config.yaml
d_shared_expert: 0
moe_layers: [1, 2, 3, 4, 5, 6, 7, 8, 9, 10, 11]
norm: "layernorm"
norm_eps: 1e-05
beta2: 0.98
Below are experts of layer 9 (counted from 0) of a mixture-of-experts language model. Rows are named router (the router's row for the expert), down (a neuron's output weights, with its number) and show model dimensions 128-191. Each number is 128 + 32 x the weight over its row's rms, rounded and kept within 0 to 255. Numbers have three digits each.
After each expert's rows: a language model's description of what the expert responds to. This comes from a sample of Wikipedia text that the model never trained on.

# expert 3
router:133151083127150160104095157178063130191167142124119138088095124117165137085129170121098121147091098104191112129134085149146103095090134088096128105128119117172128121151118141106129127121110124
down5:134102097156123165141150164157154136116114104081122066129154161084138110049166106103043096142133185085144133105178104124073127164078098106132080118118141136132142100180140185089093107130111097
down6:110152168128057136149175114129167092158163136134101110166149140146149132064137179137181177100078119101083113091121156150145139164193085115164129077116121126086207156136043153134099096087073062
down7:094083166129112102097052147086168144138163168119118190144095089162098160131166146157104102140137163080124114155103168073220047136100113118152128146121101057117147203118153105106123088118097083
down8:141124137108122096082150154134120110146136142142105177174117101179023107161108185063169145114154108118160079153172160122148132182096076180146161127133162125093166145148099153107093150117095125
down9:120168181094102105105104082187131088152166108166143147187059110159181128155102104124161137155085140133173115099167098158176200114111161120107099136169179124168111142117154105093105190119143098
down10:136133094127130121085160186189123117156130099101204155147151119137152149125153145111149092163143132107083129162110115140085108196096100110127114109098107152117078093135094092108094167078159095
down11:092116106149086131152047084107097183119101162166175109092138105116131065107127191115173117061180121095077156089120068100070154105117171148137157151078151130153175198090067159109072098158122134
down12:102126149166126124114159103100079129135179056072117140135153105099120119122097145097156113198150158142089144085087057130170093086135123135115116141090105071152133079155150142135153148117182132
down13:163153100116157067113133109116188161064096142139110106119110117147136108144144167122080156096116123174132152180133110163117146168087104145129113125130129086161109096083122126196083056167068101
down14:144087157140107091133139132088158132128113105097149166088141131136100163066110105143146167075129159067111084190124092114116176122077145178129132185097113082120073051161076125091101154147134194
down15:127150141159129137076103129111118107123111099151121116056100107110172071135124135088184163160117156126119107132147116093088170159127222146136144152130119178144072109114139126150125116089165145
down16:076110158174128145115159205173150055119147114114117119158136154145157138149164127139045129179135119129126096100100113194120114109119111172097177090124115098101099133158149120128069121115131110
down17:187159096120157105086147140139137126119177144155111130097121181132115185137054179174128140081153162110040112141121112158122076126119090155136099143125184140062121075121124144184124159143082158
down18:156135081127191151158177103159087127105192140160068094143101120126121186100127104130114128191129086110187178126127167085097137157169133158102072139132139123154175147143165180107094165118104077
down19:165141165140108148122102185135199145155131177136122113148058087152125072127141121160117196133092110126123094115154147101206150171119131128087135123116112173086057097187129096092069146136192104
Description: Determiners and possessives. Articles, possessives and subject pronouns opening a noun phrase in running prose, such as the, a, his, its, He, often after of, in or to.

# expert 0
router:086151136176154137111173153096127154128120167123164204124141086080150115118126099164108117113101164120112100101088121096113098155093154162137109071095148084135107119107179169142104155133085096
down5:119102089118129134114137121121151114096115171124143141106115102114044147080106083161101092102177112164123128106108166127147123187169122168128163164098126114189128134133100090161139125111139150
down6:140111152139127144104162106085119135120125124138135098142169110141126112074137133122139167114116084140138115131177184116136130074099128141150132139113153108134111146118114163111103107117103154
down7:086130139103107132178131137190106116057133158101130105099106094189090122069105082108080092138054161093164133160089110128120139175140157100095110113139132109147109177131107133136119123090100114
down8:178124176115185135155182140128145118152091151085190114161162097113123133095103115097177103154082155121150143181117148088146146118055118087101178156148099186138157130096158141141137158149131133
down9:146157132149182119175111113102098121133113157162113109112138047129142100141120120116113136140128118124123080155159146102151178141070172126081139090129122136179083134127140120207134151077176106
down10:097084217121142131161101151089085181163110111132157165215137157162109117061062170096144144121118168134144124069150099144132135122112100099139108091105096096074131091175137152180062095116118116
down11:144134145110103124185113116129169146166106106090093132096145139156102099132148183098170124089121125096142156129204121089158073160105128165114105194130110217142180089121142125112093208160094142
down12:106136157028135137133086134142121115141078173086080149123104141117178121118127093081084157145161118136160073149126132180146145114147130182162134192117181098127093117134157112119115161154178090
down13:146139133144141111128179155133137142117073119082117148126201141083138173134114063116150114123056059167103166133113138148095160165145131097138144122162117069152100121111095084119103120176164090
down14:152085146104141118099132176175134158219103110160107142125166175095128152164103084084066162113108172108080156069091133150092153146113155165141081137165137122081156141068120134109193141104125071
down15:091145134182135148161114153152107118151153168151116128158101115112124067128151136147123173089149185094136135109124170133150137106119137133143136091166143161085147089130172113123145078159126093
down16:134140172116148116111119114089149093152116123080155127174094091153112171165111178128068122068166129136112046136099146176111077171158087151149191122109083142138153109174080131073152074068088047
down17:151100135162123124132127121175018140186125144114143042134113097150077144119123132109141095077153115181091110102107090084117149156148122123165091125127124134097211124096164109148120074102095118
down18:110173108079129179104107051131121144167140144111113139143160190070139191064098163086128143130119184089182131167124068111141174076151074127124162167212119138114132115119105114088169089133136122
down19:185137124152102105085086071110133143135114096114166078130168094117095135107121160084123169150214116127098114141166134144117148142107167129107153170172183129068125135102153127141112157061157140
Description: Sentence-ending punctuation. Periods, colons, closing quotes and brackets ending sentences or list items, plus table pipes and song-title words, e.g. ".", ").", "|".

# expert 6
router:155146061087109106160119154139147161126101087155167187158146180170127122037119146148119168052090097101063127121108135135132115137191096175154162147125132055111109110148075127095110124165117135
down5:125112114125155156052104075124193148159132169126143123089153186141071149090099083137092120125102120134127185078121130084202130147122178146098159098095131079140150156110076114115128120143124120
down6:125094097150173096161140129117091129168179129096106150125116085187141100106170090116164103148091193105153131135122088105149131181175140124162177169100101180178137183157150193170118098151144113
down7:170136161150143133089138161100149127150129141119116120122127121123202160073125141099208190070078106133103071101165111111147104098144106174088167172113159097158165093074107163219098148134153162
down8:123105103091159114172148135129180186175122139074154122111100106161123117153168191127100140134102172168167180144190135137119108073051139095105108119119074104129140147138152096146126086147131188
down9:121125121104089103119144104120181084090096143111107106116085192146086147141106103098149186015091126110140127151132106187153121084118103176176126159154092178103122121126103193131114194113098132
down10:085080124115170105205111135097065118124059164088141091115127165103114120117139162155192094158108158121105167138149109098202116080125068122135093171148088108158109068104142162057100105158126050
down11:150158142137129157171117083112114120149079130101109131113110116122098137112147095127143075126099151196150140128103145185158120135097131143169119109209174096153099170147161183129116099140081104
down12:152130170136130143059108094130154129172147172124101126129133191121168084073172146163133100141125169161107120091144145103147134089123107102129178110157150145161100147070122113109068099080136163
down13:185122075136121149156151113198173136127165030128127153109159166191111094086135158169112185144082178112122100105117155112083115097122138120125119121064138121155124123119080124137072087165153079
down14:070103163103149101163134099156184103131091139108145208163122161071115119139156130074166156116135089120171158083069119113152116168132177182096132124095155120073211130198118146137111122075192122
down15:060186088083094140202145080122169064166157090127157136154107167138088126105164076138117105125109145110165173135154141131138181163196135110156157165081119113180162073091027038139134157183194139
down16:153122157136137113141111123144148149104077102170107144111128131110121136100115140113104155124125178181147139095141191122082158145096144142146124134131109173102103075116101085084135120109099128
down17:088058119066146166122133138132127191086114168134161135153130107094132142081142071147188178165161073117124081152116151141098188135079209159107076103102160078100148122124165103148117144166080107
down18:115086101056138135115123142109113148122113156112135108127163178116117186128165147125060127103135072145168135108120131130192066097100092096134183116155073169125117066104111097122099122111197151
down19:092089103136111123171132081165100136147127125137165136124089168185105107134092113176074135146122100110136116124182148109141208144064125169140091114117133095205132155102075134112149121135144158
Description: Prepositions and infinitive to. Prepositions and infinitive "to" after verbs or nouns, e.g. of, in, to, for, from, at, often followed by "the".

# expert 7
router:108129086176156120088060141118094160131103075146153150075084153113132056144132122147126162125149114128097158052155121059107142142109168114158148117071112151182167169078162150114093098138065164
down5:145145102114117123162134177117112118121095144145124149165232141101160106167079111112193199127112095101154156156153161064152090103146118201063162093129154179097165139116136091112168126184115141
down6:216131137131157134151104125110085130118163146124162096113146160124133153121146142129127101146154135097116115106166118183148120140141126120106114100154139070111048089134096171115089117086141105
down7:084164080119098135103106130147184104124125157117104118111139165092107110186103128125160156125095146134153081140091112112104116135127120183109133122129137127136115082116123148183145121162134158
down8:096127103161131199153131118113162109126183174140169095117098171154123189091158098108161189126218131143141059114132101104174203137140130123140148084127106216127121144159144078110112068136151096
down9:050090110116061144122115097129152103094158187117119129119131103109187175167097183146136087136121131100081118144127131053089157079151054117127171106127126121165110117130185130104171142075156118
down10:097074113150144097092100056085146121137202087101077124059115113155143125064143128180121159122113094112144139103138081101125146125144120089096147126127137129147137141105150098139150058183105191
down11:171048092160138119132131111115176066104123128188180100118142115185089151075139085129081105094102141143070113126100063167165157129112145144061136141115100123107106099124117114165087142112117127
down12:135104158138122069060145088162185112132167096132106083080078156122152109072149105144188178186102110104116161122133128142067134119136142130119139170148074149134118140119119125111108155121129170
down13:135159118077132104115133116157069086158132160089114125092129138117167112160119146188123081154084135123090181098164139158149162111173108079176177157149100137114159099170081068134113098176056115
down14:132118088147089155208133134159153122138124101090175064106089093156121105126119153139110115165130144082132157068108104076102132095183118199087118121106169127077098130110188124123138115157131060
down15:185162134089164103124143119147101096139089143177120149115095168199157183115154099105104124149118106101103192170114154178126163162119146158131114078143165114154113075098078140127123114110169133
down16:135140187112126102146134191087103102104134122135147179090119096162101137083178080122148079168193100154189115112173111087115142099122055095116100159141139070131177096142157141097127138186118143
down17:062132070093134137103182160147150152023169162139135145153041066132115119092174102148133147083161123076105138139108111136126085075171121138168113161142101055146199104061120063168136137117095172
down18:163099084159115070117174170089163164123087121116197173125127173099119086095087089183099084153102174138118181152133152171112092077146146142067115145120187125142123152065102136091118104130105128
down19:128091102182107093104095117124154125156117215113104131106181159102148166148139092186078088094167126144131149140162134138150161118087160165126173132154092125132142099118120148127132140150158192
Description: Table cell separators. Pipe separators in sports and election tables, plus wiki heading markers like == and ===, table rule lines, and header cells such as Votes and Apps.

# expert 8
router:096139067123143204081108091136105150120141143106107157143085155150228075084126176155142093073136093124171174187101112135123091115078109096103161038084132117157139164085156132086088101102099106
down5:089169169143152113141086133121095165126151159162148073177123145131149150123095078150133139097099093160131156134147151045130094138125150128078143215067162144146129075116135134163088127112160154
down6:126150133139182151123120132156092076078095113152131155102126141133094109155067158127175140083122122195162071131163085116143117150100135123109048137162075131103138175099066113101159165127108114
down7:160142096134160145122129122094134103126106139126098131084133133093108104191176116125111153148074098170131118117165141079130154104132050149097107125127117196098119178135116194094129115122118155
down8:084120121129135137160044111140139098129166124107134083159130191103138149182102216189115171190145058131155117153119147091142122185190094065157129109153117110079159164116051115113100086091149162
down9:106175140131131155197145149071165105092102127110094141113134155151095114093123108093117099146121109122161174106068110179077118125106067120100132088143099179146131081116077098136101148123172144
down10:070086068114096143129133163109118169123101089102072117085167077159119111153142134092111151084078147133115108107133157054153153129166130165188093118160099120080128173159146149190128122118079074
down11:135110093127168172103077118127147127138121089137140108139119067159137139083109159088119165092096128134048112074124105131109166172118130177140115124078147114143128122106147119135111154103141124
down12:118158107122145147137090140067143197074180107170119099172127116105157083141096108121101146194119149162155154121078166255137136164115155157122161105130028129139096147134122065146119161185095155
down13:146117134173152100120123099122085150162126105163122147121138057069089121165146119135108171127118139053123125142087068112160126100124166124063104082158121085146096108099172127127160108167130119
down14:140071125075082146147150110166125085141157140148142134102131095101143202150070125119080154125116182152158138107166163146134120141092130055136076167127133167149154137117130066126077153150121159
down15:142115121195167081113154106078119163123118171148113034106164169177106143142188120107133197172124151124137146133124169199150117167126133085061087153114130146106130141080127145194122160173024106
down16:102190135120137117167187139078113101127163144115154068054147041094049162204121105131077103189132142131084183141166100108117153141121081111146051111110123125117192164126148104165123161116197124
down17:139078166125087123146137113108144127136159133135203103194119140109142129159152097128142159111210082117108106139147162193105192164135104188058095078141181121144133060135091141160150119123149114
down18:167114105129137101123149146125098071152115161134201178141169113070111121095162089135087114134075149183139114110160115145098126118122110121137144125117092135126135141122125172076146116131159162
down19:074119106111139071134152082111115151147169140171129154115122116185140139133112150148184143171156178113101119126159151065120062119086077121164127172159143110163096135141139130170125066153132055
Description: Nationality and country words. Nationality adjectives, country names and title words like United, National, New, American, Brazilian, mostly in football and sports biographies.

# expert 1
router:092140066159119144134089168111106116151111126104144170154090141144120075098084144121185108153125095072073127138117112104109097110156137180106109171096129127140153139125109161160142122196102160
down5:090091095207135128081117138109082072124082099057142085071074188128139103089104135125127164091107135143132102142176097126178121107126114118117085082161139096222099179171189117189119108095096113
down6:149117092152151090167162097112128106048113137182149162152135099147119098134090111182106150190125151149110141159178093134140158104159083130134075135070121154174153093124141168125107068126123096
down7:188092093087090062177216125126112111121131119169135132175083181129096081110077112118174144119059144072105113147125113129148164126167104133157124165147152087116090144140141115210128134141145151
down8:078199149142124149121130160113137133104152130103141086168131156144134139109093138133143167164093185129184182174117115123130140153170132122162124136101104086148137137100131142176100120147100091
down9:068105079125121138130083128171168073083110141060103127123142107116164129110170113128084138198125104117075143195151079146134131142157116157091110105064161123190162087147113106161093138209151128
down10:094112161130102140121086115134114154125149151119159113093141101110133113128156128159127118183127105130123126110160124137140175129131184088197184103161112158138113147157150180074176166099113133
down11:136107126138103045110088163183100141147111097157057138152167066097158123148082113126104106121116113103086114082104090160089141088149090158130126129201089118115122107102130085126075102066150099
down12:136141109120088121137162093118182105169097144177133101101139111139084129124138142167158111089162121105178116096129048093188072114096098134058112095124135125122178109128095158106142163114120131
down13:093129148113079144105108177105104104154120125149189131095100114144114184105110109118160106124148152121145097088136178091095160075086154106178123121076112144124073123107107144157156120102081154
down14:103191107188120120159098159115128148163135138135097099133136108105108116083086118088064147185102110171144102128125140196138146105156107117113092112157108172139095134127095130113101158129072105
down15:140097109090101112105149166153167106129192125074093176084144106166148116123184163156151110117099088145120091160166132145134120097166101165178188176179171145155136165147079132136066052188056120
down16:135111094158151157200112111149099105134080113200152079123124195120113126124079130149123088108120179118151115069106152083087117145126138105151120084163149128145142172118117137155102110132083157
down17:138138115129148132094134107119108207164154129122104166065147159128153141136101126107163104105149142108181211088109068122106156121148136139054155073154127156127159115115170083096078168141116119
down18:130126112125103085057130132063114084142117105123105134082117143100149084111115141158145112061175082185095157069122103150102143126154208111105091178099135200109161161140154115136139090138103115
down19:151095124146099148142122117162154119124189164154132156137131118086147131129065103125152180113149117111181148160108149127149132088075072063121142144128113162152135116116145211085129139171143119
Description: Space before values. Bare space tokens after pipes, colons or commas in tables and infoboxes, usually before a number or field value, such as Draw:, | 49, in 2013.

# expert 10
router:079114134142092064141135203143175192108192079134096136136113170145104175072095175116113172060119140063021113163114153163117157068090114140191148114097110090099185123109153175080118121154097132
down5:128101088095105135133144183123086153121126143148153117135095129155190153139105125104158099147124149115189177134183109162087186115161117156147081143189170145152133183172132117116116154096126074
down6:168126186086151116133176109118115159138199178079155134141143189130062174136141138159103093149112120114123090123123136074105092118088149079164133113173140125159103108124137158166114149154131116
down7:143139152066068125094119115153203162088155131116146108106159095111163069161106153152153165119133093107122141091104197178145115159108130129133124128144125173109132149063120142152121070143091116
down8:134096106128142144144168154122122164110111118070154201099092109176098181150139133128141132134209080149143112193120107187077088056104175139178165137108168149179085145098130086114092141144151150
down9:166101130137145116147130104123133157145097133147128140086120151147140081158140097088115148130104119136159125119168148120126105121079127117115119079135139173125193134219140121118143093161146117
down10:154137100131207121131162126137058169104160076141158151067138136161062070125109097179151095126146085142110115072126114127120134094054167123148138156128082130156157113085128114101172098155119068
down11:181157114198124118045135112158168133135151135137132162136137116103070127077089154100141067074111110163133101184092090128133100149193097150149154118158120071172108191148129152139103131127116143
down12:142150092137143063101155150153144177137124196177198070151094167054157123109101088115082147157180149187152135169129116146124142109132116174163108125093165088117146141108091108125110103123086059
down13:096172134128123084147157138133184168096067179058160135136131090127160123141108138048098128118132111156137174094115169142136084076143172136184103147126164103128116126164123136128115086175113143
down14:138113123097163144144175154093048088116086124117113108107180159127099111159141144087123138170136128172168142169143138086125104096125153152140146118132124157119123133083120096115130155133172083
down15:128151156090164136160128142123167160131127128136146134123098185201132107130149138132104186135160124096132172154063145101112144113175041134098096117113162185157119157152137167175167121118108122
down16:130088085155147093159133157092108120147146123182178076087102095157154135157081117067116123126112115097166095131133115130197109160086104101088225145154157143124088140085100149147078132119072134
down17:158188123141067109127118149094061062147131113146148131135096099111116144185148140121165107126114154162136106136157118134069142123121167115081129099101153185079110130088134151188169194087180134
down18:122102162179131117122044150098111120131133140175122137129154136108150084152130131112147101192117157151131142199169138173110145158156158101126081113140132177138155155153142137082169107103085056
down19:132156137119136130176067181088151098150128172140126118152122092112085202195099135070174076051086171151093132139096134120150139144133136057106118127114119181134110162111121133121105165183139105
Description: Line breaks and connectives. Line breaks in tables and lists, plus clause-opening words like by, over, after, had, under, before after commas or periods.

# expert 14
router:117132138152085165116122105100138139141121125151125161119163177098156147134103124081127116162175139110147153218124103087138145133129102161130125144128124114136113124152133213124128141085100132
down5:113129112153144114092076117154169135125095150091137133148151152084155142066163110103141124163089096166156098064159153128089110138088144129121155118128149122120132159160114064100149131134120135
down6:107155059105099134154143096143121136126121164168168055142125103158122180162134129122140154117108112119184102171142096155117153123106108146151124159208089100138110127069112080103139149144088093
down7:154102099130135154133050045136102092077127104159112101084184114098044105160132137166140156149210119136168121087128138094065164151117146128143139094147114142161074066130170113126130153158096150
down8:143154122149176136106143148121098130139140132130125096143129118180108161097095074072127176106150147089144119118088177148170138148152130096089107144061093226101163116156183117123154179138065189
down9:098095122111093202140178074113101114108112112144117208122108120089161111126176121119165127147146140092102113176186142130157107144135090160071150116135134229121108168143088153125174159109167111
down10:129133105163133115151128160146110105165146107186178100117078156100150110116100128174127105115149127131131090189131166139186207142204152087201176170100163146091109144107096183155121132094161128
down11:136080148095177123155200109190080122139122147194122106145142148131141162155113144119106139134155131139129178175128079187147153113143060086143157123126141112129104189148135172114076099162120178
down12:163158147096177126169218177153044164082124100147154082136184123077158074100113141120086184157146101105109133159153191050114174138150105161111111133130059153100090094108139142082130088118187153
down13:071120152123053073140135180119126128154117157106170100122108070074129132115132105095123135127135100103158128121150106161131156156131100069139137093097130074092166108173159190103155142093156164
down14:082077129094127127110117085121131173163122124128148149158089105122080131147156132100162114218114178102140128134109166094100111087171108169081125140113137134100116112104215115136156138109135160
down15:110146097129148153133125177132120097096122135164119131096082140098106078086151201144189138163158110121108178126116116136159127134087087125146110096131177111161105170129135087056100116147118071
down16:053163049121165125134153086126137121124130137099178142130134151084148099158191110109083120087135116105112108128140153135183157145096136103140086112118071103115197096184145073177092105150145126
down17:158082077097148123088095185122158146109104133097080091139112102133142108126108163110146191116119095118125053097114097141149159162132114196116095075136128137113102160101131097172138153132119121
down18:130136110109148152150121192125070072163133147084162089160069135187124155161109077117109098111110142097165118094174118135149117148110106113127139130155111100117128146181099135130138152108154157
down19:120132149065154105068117154183101134179188124160108041061166167164108165107133141106088107125137115101124102076111130136123179111107170120156151132096161113102089093107141147092089108152128079
Description: Asian name syllables. Syllables of Chinese, Japanese, Korean, Indian and other Asian names and accented Latin letters, e.g. Chu, wa, Cho, Ka.

# expert 4
router:106127127161117146146063121122115168154145117127099164115110077130117114122116125149159125129083124119123171083150092109163143083073150157190111135072155214089116187107112130127179121181102094
down5:135115149121146148082174137142099105129129160144092130141147153121125120144140105137133129104133100167125188153096125108155179101121130134107166131139098146099082116151088091114150182138127147
down6:134157132126091113132105162171127141085210171169119111130081113113108192205149141091134140162181142101169129146141093097130143122128143118205087145113130131042093135163132053112112167111173219
down7:107104171149101095093181196122115140074152138145216161125085151145121138158138153077113125146182073103125083096143153121119093127112142114112142166110093205126135124116100091140112131138111088
down8:136112123150160123150118109159185082166114114113092098117089140184141105168133152115133143118093120096159109153156100196126107221100055079096190120111135161196148152060148119127139164145093138
down9:129070112155111096218093144115103141126113117166093159130148069113104118083149055154125104110160157120137129160125102132145135094165097187054175144112152161153141114154138175129115104098177144
down10:131142098136101167086140159173158160118105157064088108124160066100149103092128145102158118133088117145120156142126128126123160143116038140132081178137060157139146105119182091144137248135117145
down11:169141151146149185153074136126173100094111100205110170084150109100128106115090180118152104110087140131107132057111119067164101098108137159141217131109163169056102133110108124151139150144093163
down12:156076151088088060131145115141076127146193123108122155150089116061107097112125140184140118118117114115168157112124089155115148091122144174153104119148131190146150165121079130170159113101099105
down13:127145127209190111117144096133139156112078087130144118102115147130100111116064110119179131167141066044187060116192173163153210107136166176096125143141110157151142100101054150161151104158152180
down14:155105194147127080117127157166176092132161158222174152131173142138172086118164151183169144120097151112124126152136128210138123157177099103129118134135126113097142167090052110154133128111174139
down15:118124144087168112173087142145127135147122105101085093062190149170123117074151101153150139160126196118215117143092109115131161060150144193114137135091099147101120128148063133061139116145140128
down16:140106120124101115091165106142165122157125065157110150086110099147177176114141103166129199122134149127231063107115132103091115132111155118132158137091146126132134105186139124074090140129179084
down17:082125161129163160129165153090096071104115079104181134153108085089046149122063132207175124118156098125124127159082137111118106130112112154160083166187190208096077095184158158169108177034155140
down18:158079104126111146127141191137115111040118080152113151083106166137166051118180152122076120172145116115225088062163141043109153135132078183113113095159135115131115166087106195078164184138136153
down19:096096083181168111111109080113118120177126138128132145132121094173105163097041127109129106121144145160145111191123139146199135085117088116123159101107158125156092127098110108077157149121158131
Description: Copulas and place nouns. Forms of be (is, was, are) after a sentence subject, and nouns like part, station, town or population before "of" in place descriptions.

# expert 11
router:149176081114093140125070154086141139217164162137102127143198119083140118094110124109110153117065087058135105142110114111126095088117128127131154150107101173151114123155057138152068128170144157
down5:159167113070130177086096135097110083075144180139131130120125138079135123096184101168106152108149098121100147111153110147140130166150157150136129155191038146150152114102115132166055140159116090
down6:121118149149155103096098175066159161078162162119149133122120177177113169099150089128136130171083069209096158104125113081061162096142098136091053107115132130151160123105160149198127161151152130
down7:177080095115071170130146159105081160123103148131187121098096112137188162087152104157097132158133174109160107092104104118037123098165107131148083093084175142195115132124103116112138129116137113
down8:180085151139126076123158147154152086115128140078156091027149092128129142137158132146080120087146115112160134128108155117099169104114169089170100085148105109111142036136186158074125119147119161
down9:074150120146135108078038071057110069122202167119164097119084113065130059096120073157138144089118084081098116193101164172173140078143048128114119161169110129100186079139103148125139110117119179
down10:103131123132090156126114124107178091173136162138178165152171147079144177078150108147139127201137131203138114131097061107182117178104085144143146131131096152127089112098136092133138149158160133
down11:064190129080099110052041079141166151075156132129109136122095096104116092120167144188124182171059129116176146131067107146136149137113114150119134134128144090122172131146137112124146076190117141
down12:151113106152075149111122101160168142120104103170066186145125104162143130200142138089163165139106141133072184172128071096101136121150110095165091151132086095149101091096080106126156087162127107
down13:135121190141184104114084165110068111142147127151128126099179178152099161023101112099124148144111088153116091122075164099167140045087116134158119077106165125155154162106121112188107167106135121
down14:137106040155078094108105163097105114139113115117093124106190117181099169149114127190080084121131150030081124102151183158138131123165122157154157164094147171148098131094138151108111098084114136
down15:118110111120102132137128140144107180106133130096115121127125167111164140071126126176155144085122101126142164180110157072148125094109103131119162173114131125083128125166117206040047116130132124
down16:144060129111114143130067167142149096142141115200123145091192167136142088065162131066140128162093083152071105155127153093176120160202130093117081118058187171108152181118112172139150093103146128
down17:106162112141109153087101167132175138136095089105112147132151100080157094134114096085151110063121183124173111088160118123164099114139093108096135100172110150163110089162152141130115146150135137
down18:114076138159145150128125081164102126100129111194101132150108110133141101163153125135122124187135185088110075086149155128114086109124123099101127129160131083123145171096142038140118129086108161
down19:105109164131128101104112150081135105118128150114221109136097112131188138063092151092136076114149128150136141153088130183153129210118102111175047091119130119124144069081161075135106156137151163
Description: List dashes and prefixes. Line-initial hyphens of infobox bullet lists, such as Language: or Publisher:, and word-initial prefixes like dis, co, un, anti, de.

# expert 9
router:138124120058120121098149130058149166164154142137143174111138163114102175100094089129125128132113149148095141104121146146110147112102156134097163152102103128183132144128181161105136118100150105
down5:207163072127098114171127133145036084115136085108145167138108172152152117148133097090110147111051126108105148102129157122116129141114102159117154155122153123147097119154121103113151111097098109
down6:124176127153165135090151086144093038112129118071152085080172125122159136114187116109154106129108128153123203099134092086175144129120120141118133148127075111178055106156182164091092182111125143
down7:078113119110163158178132102126150110100131194139134122169068116165155103158186074107101134116096159109182129214157086134122120139166133137145102188091104107091162125078128176135103163155174121
down8:119119094117099178113145138081113097170135163093159144114161126051161160107175137090176117090138116135124082140123158145157142145097163118086157105153116139152096167160066127122102122123124113
down9:062099107139155082176144126086136155093115134132129128108064170118138092193144196121084134163106088158152135119137138116109095085115185104175064135156139195126155161141118175108205148107124170
down10:179083125091117118142140144120107103093097120117139155222122156096171125131072191088097152088142158166167137123170140127121110091152142083188126124151117091120167131155145124181138193110096119
down11:121144080128115044056149092105152094143172137155136175109155134156114161082138128101120128121082138153171132143130126080107147138140168113104115138155137072187084124098054122123137126106058139
down12:090118153077161119096153120129126068106067102179115105157120097098146101092121115167094136121180167126175157148132121118148162145123133137152107139097119122133152156166150109089106148201113194
down13:120133138088106069097181046133109095138099095170077160158071143110162128133089130145118099123154127090170141112119135084137126139107136176148148119148127229114168131127099117166182128146121139
down14:084147129118103140155079140076177099093096168152078154128098087070100088157150126123060133124118054101085120097128166159065177136125158157104164165117172068127157147079183183108121118094124088
down15:075177128169170105110091107128109173144193083149133097120131095170166109115081117140105128144068167136144195160112111070183154155115152185123157109110140109115139196109142117122080161147087062
down16:113149085157149195107179133091132158183086109134068133135089127082173131155119199163137192059118120095098098138121106171131240129154106077122171123070108107115100131141090115130138171201117056
down17:122180126091165134170110100149126177095123114137117140137125154083144106200116067136141132129127088193055115149151128108147125138153121133109112119104106097109154119117140147071128164172176119
down18:164071098084173152130170146155109084109118170106114160113105060119138074116158113149076103110154164148115157144114105180105181114082132142120148098110193119096129136098106115154106153114128122
down19:138115133125126127181065116150151132123180127093091167175120148141125122149133149088136091150194151184117165176164166128129133045141139099139122085171127151140196076127091160165188102189085129
Description: Verb endings and adverbs. Past-participle and verb endings and particles in prose, often after was, to or be, such as alluded, viewed as, set up, corresponds.

# expert 12
router:132143087149111114083138122146151151149164140142148168080087118161162075147108123147107169138097107096122089125134106136133116141131124122100104118138175124093158157103081202066131160095110160
down5:115136189142122150155142146088151097097091146150125175076128153145084092183118153174118178101137138095114142165140136157127118151103176202148089148086120137121102130148043182135135171122109128
down6:118200056079113125146055120110141129136166179139127102097102143096098165138136099110142115112156166150112111124069165101126155142110095181153186121151105065111143139107101072132090142110103146
down7:090099107139111144174139150122111221174088132114067146119111151148168170159150144140124126133143137128087163109089126096155160128077105118144154136202165131110129165136089162118086153106141165
down8:093160159160119100147149173096066117158127109103181170115085044103118138105147141115162127196143170041125150136113089169088145128113102141134135085167113114232125092157145152159137143174106117
down9:062209146130146151143112062134171100095129122125116170115135117118116109151149106074137160077144163150135055184124081150120145145058137094139144111145122140126190090126125179143098113166155138
down10:107059101151147150115119148114110093115137043132102053145114062104147163144149163115047095095112099142144093109140135093138106127107217145105162129139120081137144170111120099176112104154147126
down11:190113105173184130166132134106129144176145112149147083161163088128141123124125117074134171140111119089094111160215101069153129104138152131141133078126076162177134136153097095106076042100079124
down12:172114163202089145144138123079118106143157070137190143120121123155150135095133112099193139099127127177115157098086095157148152159153170158140171152180107157083107093142117111126105063170080129
down13:186067180151150127075151180116154083095146126073156110094144096188113099088137101185151081180114200126129139115150138082150140139106146134113213142179137131088095090146131157156100093110195148
down14:157152130191169120178114125142149141124119067106159083171086090097107130216138090089128137178114127055144144121141176103123130099172140117172129074113133141135125159135141185136105092168075134
down15:127095169106159165125124132173125113140096144124160133101108101127124093141124156122076086116107169084137126107126150103174105132117072087147186120139169158148133077170101107151124119116135179
down16:128165127107131062165109087078093143126160141128078102100217045063139110124111132090110116134152120167119143091129096095149106133138144143155158102123113131098130114107164133146064161116158101
down17:145164158133083133095151158118140120123143108153166096121173157134137141164120111150146141099082113114096087128107083091145116116146113201156047153115154138119117112152109131174107165090114102
down18:087147135089185161111109140157135031132073095102088114096139155116146103130137208141082129091116064124095178096152111054116127077116147139166131106119122193164097107145194148107144112121140155
down19:126157103152084193118129107086150152065098101129108128133106154137100177183152100152106117153159132119119091116110198059149138122180119154127136170182141166182132101112151065151133156118151081
Description: Western personal names. English given names, surname pieces (-ton, -son, -ley) and institution words like College, University, School, e.g. John, George, MacM'ill'an.